{"activation": "geglu", "qk_norm": false, "lr_mult_qkv": 0.7, "lr_head": 0.00522, "seq_len": 256}
Below are experts of layer 6 (counted from 0) of a mixture-of-experts language model. Rows are named router (the router's row for the expert), gate (a neuron's input weights, with its number), up (a neuron's input weights, with its number), down (a neuron's output weights, with its number) and show model dimensions 0-223. Each number is 500 + 50 x the weight over its row's rms, rounded and kept within 0 to 999. Numbers have three digits each.
Before each expert's rows: a language model's description of what the expert responds to; "comes before" lists some tokens at least twice as common just after its tokens as in all text. This comes from a sample of Wikipedia text that the model never trained on. Tokens count by the router's weight.

# expert 9
What it handles: Common nouns and name starts after the, of, a, such as water, land, government, war, tax, Man, San, St.
comes before: ",", ".", "s", " of", " and", "ing"
router:480527548549575478501503510483510633515500516535506611517494537525476495534563427497491475503572524536500471578494446464489517642475488476450585473561521517489424441519531482511419505456537442519553511430500421495537506469445555464563540478418493502523535564511553495471507551527453443569553436515505619436564542513519626390435533529471461512470544540453560569479535469456459482574523584479431554548516398504492594533514437474542461459415645527603474554481506501455457498502401455601516549478470590544594487498397490423483488487537498465518532493570497461449484436497477553559549502514520507587524498466451535423474494508457485477613421579545488453581511582556456488479402
gate1:431484473481561516518579554468491454468615470484520495445534494502505346493513509470610510560461470472581535526443492473474560534469473559422562513479522572449531516462504458527458508497495467525477613575413500505496626496513546473476517483529461483487591620551404428440490519519408518533489516529428523464425479511524501633531445519536401546536451546504548455493550438463492529510384546573561481498466469510498438483568503460485440586409501466503519532523625544467520532511447452520552615488508507490438605490518438436448508541563569553553452466433471593555445502488556522538496456431546464597464493460443417542422543505551542410501438518513442573521553494450460464518470
up1:484476441469473438597437590500470513405441571534487511479529578572464575478545450517491561476532494412493525473497422450524573554421488466432473526464412503564538409499547546525501565436423512493502445550507548498492592512454425594483496606455479541513522451517358516424574469435483565502510550527505532463481560512451487395445446545472501467464513559443523548501487493453555452585598541472537467529437490487605475493442501556453593530506503511532489494504488482466503575546470507501490423487505526500441430564506446519464576458498545468566530481501518585464482486438511473472572492550498439513470423499502504472641550417552523591528507641599577569409495439561517562578493
down1:490420512452485494495498455529483481516490527438546498551487474517520498486487450477571524459559390519496519569622557465588558519599500592551520393418441500592539516425555469559496464508510505457471562540437556556500561483576533533585413531499483519517437412419528514450484490606578467431451520434529455522621446479474485381548523459486519461451537483527573502485586518544546476470581543422518469465499406593572507498549472620609553532476516456459436550453551507457481448525545526553560557430431455540470506534526482542467551490576508433470515509501526478449510524474489588469481487498476573605501543556469512450581480500465593531490480523466521479596451513533543561637538

# expert 11
What it handles: Nouns for competitions, teams and media in sports and entertainment text, such as season, League, Division, Cup, film, chart, Tournament.
comes before: "s", " of", " |", ",", ".", " in"
router:567465505493566498451495578425543483464493451393543605527505496463434518515480515549532467461512582571499609547524458444528530582446428611454640515499560433499549607481539497600511515502435486502503548508532438486463499482446565526469392507525560474575416433463456483476430542495552532499518519553494436541481616493601454455427469501497484470486523520510532515500602490442487569548485488624456488540546543520438518543535525513538474490454501479465455592550449447543498415528472518586496463423482474535434462490455569452510477473446503505473470438517515529505551505551476453536525411432551481552423506479382454432565476496602422448546554486613483447565488524447520424393484
gate2:484464473486454546472545470538459443442532463570477491535435449489563522499464479550502412495476491483544432503526537578393569509496437447437478433564565525467515520672556616541603536566540512465512477539466492527429499495489501466519539462517542528467416590457584515416512421476517546592492548544467630477534474495409477538469493385545515595545520410567520476543465457487602507528631502511506546533453566507521529569508570430509489562486498477527512468412518463491497526537502530569520481558604489539504486500501556494467626474555431545460554488430482482515564464586528506433510585581582475568510470447532504540543478499497411456501427477479446592560494484544404504465507
up2:455553557547541538548401484440496465501501593456481466512552532468452497511529428495554528545476448431476552491405426457576406505525486526615503513433478488480452481426473345442528518433476400533536454477521551519588567508537553622559452567500499493515552474476433432526493637560463476466446446442488421557471489524550490516494486618458496391423531591515543524453566532511464517501443441473572491492519443459595488434480482463468554495541476487489480499588565541503480559477446451490442589507469528477466493532574462497482409557515595456519442529449433461451439441457566505482524482454410474514498565519528523528471546542482598597475503485419461433454573463482592533509534
down2:469462533472479524396402481489486403569448505578482494510437551571515509589448531465416480569405496544575430517538456475461432525571453463555491486441565546527436477488443465555498596466472528494573515503461577492430570427494526557497453498420519549359435521495525475465465472551598442422455552567450520554494545629395448524518549552474439574533569453460546483536502434482465450545476417514474605429402521548556478426436544457500620500423449509482597420434513501595477504531482456477499480509588528482517567530500505479554479526503502502511541529501490570494497495521463454550481405513480524483561495454518542505455480471597495504474419471456455483542471470525378451510551

# expert 4
What it handles: Final pieces and suffixes completing common nouns, such as va-can-cy, mand-ible, likeli-hood, -ation, -ity, often before a comma or of.
comes before: "s", ",", " of", " and", " (", "ed"
router:437434529531586473567595524525542472512491476506509532479504488545500472466543556448487506526489501417500560646550526514574540470483516346471529481461422556492515557473497482545536439473469489497482455497486478508522462491481514472419530502618423470436506476449481485422570467427561481471349520487554453436382561483429500597584487463571485525418446466458417525462564481508599532448525540476545472506557538583494575501510614518429574459525474568496534555449512597492488524402477493527460414502425431514418453468539578520502513526488476410476487439531537561474521517580487562540424526506497512429576586519512525595507505428495560496450470453530428405565510533521530542446533
gate1:489553447539580551496460538475478488529639504489541537536596471578483478619442599447470523495436495465563479560499490524550389446443558474522476509412500529508507503477500494581588597490430480573565581563379451528434484459549448474454497508477489428463624523546501472518454504488467517534551484477474465568497435550575525551473497457538435595477397482450502489485525389448567516458466565539474578489484473540575503506456536485472468510448504496508431551532620476496506436483434464567469505514577447433483554572529454528558514494485487442536533453509409514658414584559517558497521511430507484565465532457568488512454550496434468453548434482525407518448523503478466406487465
up1:463446500475372466515472516477471566442342488515498549454385591567529526397581475635433507558574513474438607440510462492497604572501532493506475429585482557520441589502479501516490439499592462482414452467560537465602458487438554459497517530530517519558502424494404528482500523513544584462470594482535493450473558447511524440469463567440591467446515605450515542504541564524525432565501489453478482504525524502568488488588457627481536516477571485445501551435452509585491515488533514456573451560495483505513504506473555539508501602508554561471471485456536522436590508458544444411482457574470494478473494510524464424507501535538570547554515496436532469592495510551527520502579
down1:475468502645451479474521570478540441426511478455591471443446478654489500443465495523488443518478501527550535468378522564524586544485488492471430450465572550553504474555466564524604608520460421468482461467498589526564548474538532419538507475505485545525488428550538468526570386521445445450422500408528468471589444508474503462473573488523481570549538422468563496494520432451527509567544506413481531464451475569493526569544530549534558546498495489465529537456453512449599435481494578446474518488461447543434546478578447523541503602531521467497486543479527469381529529572488518497490590471487531585493446448471426457590521422478458441417488507605450466517531592483496527531408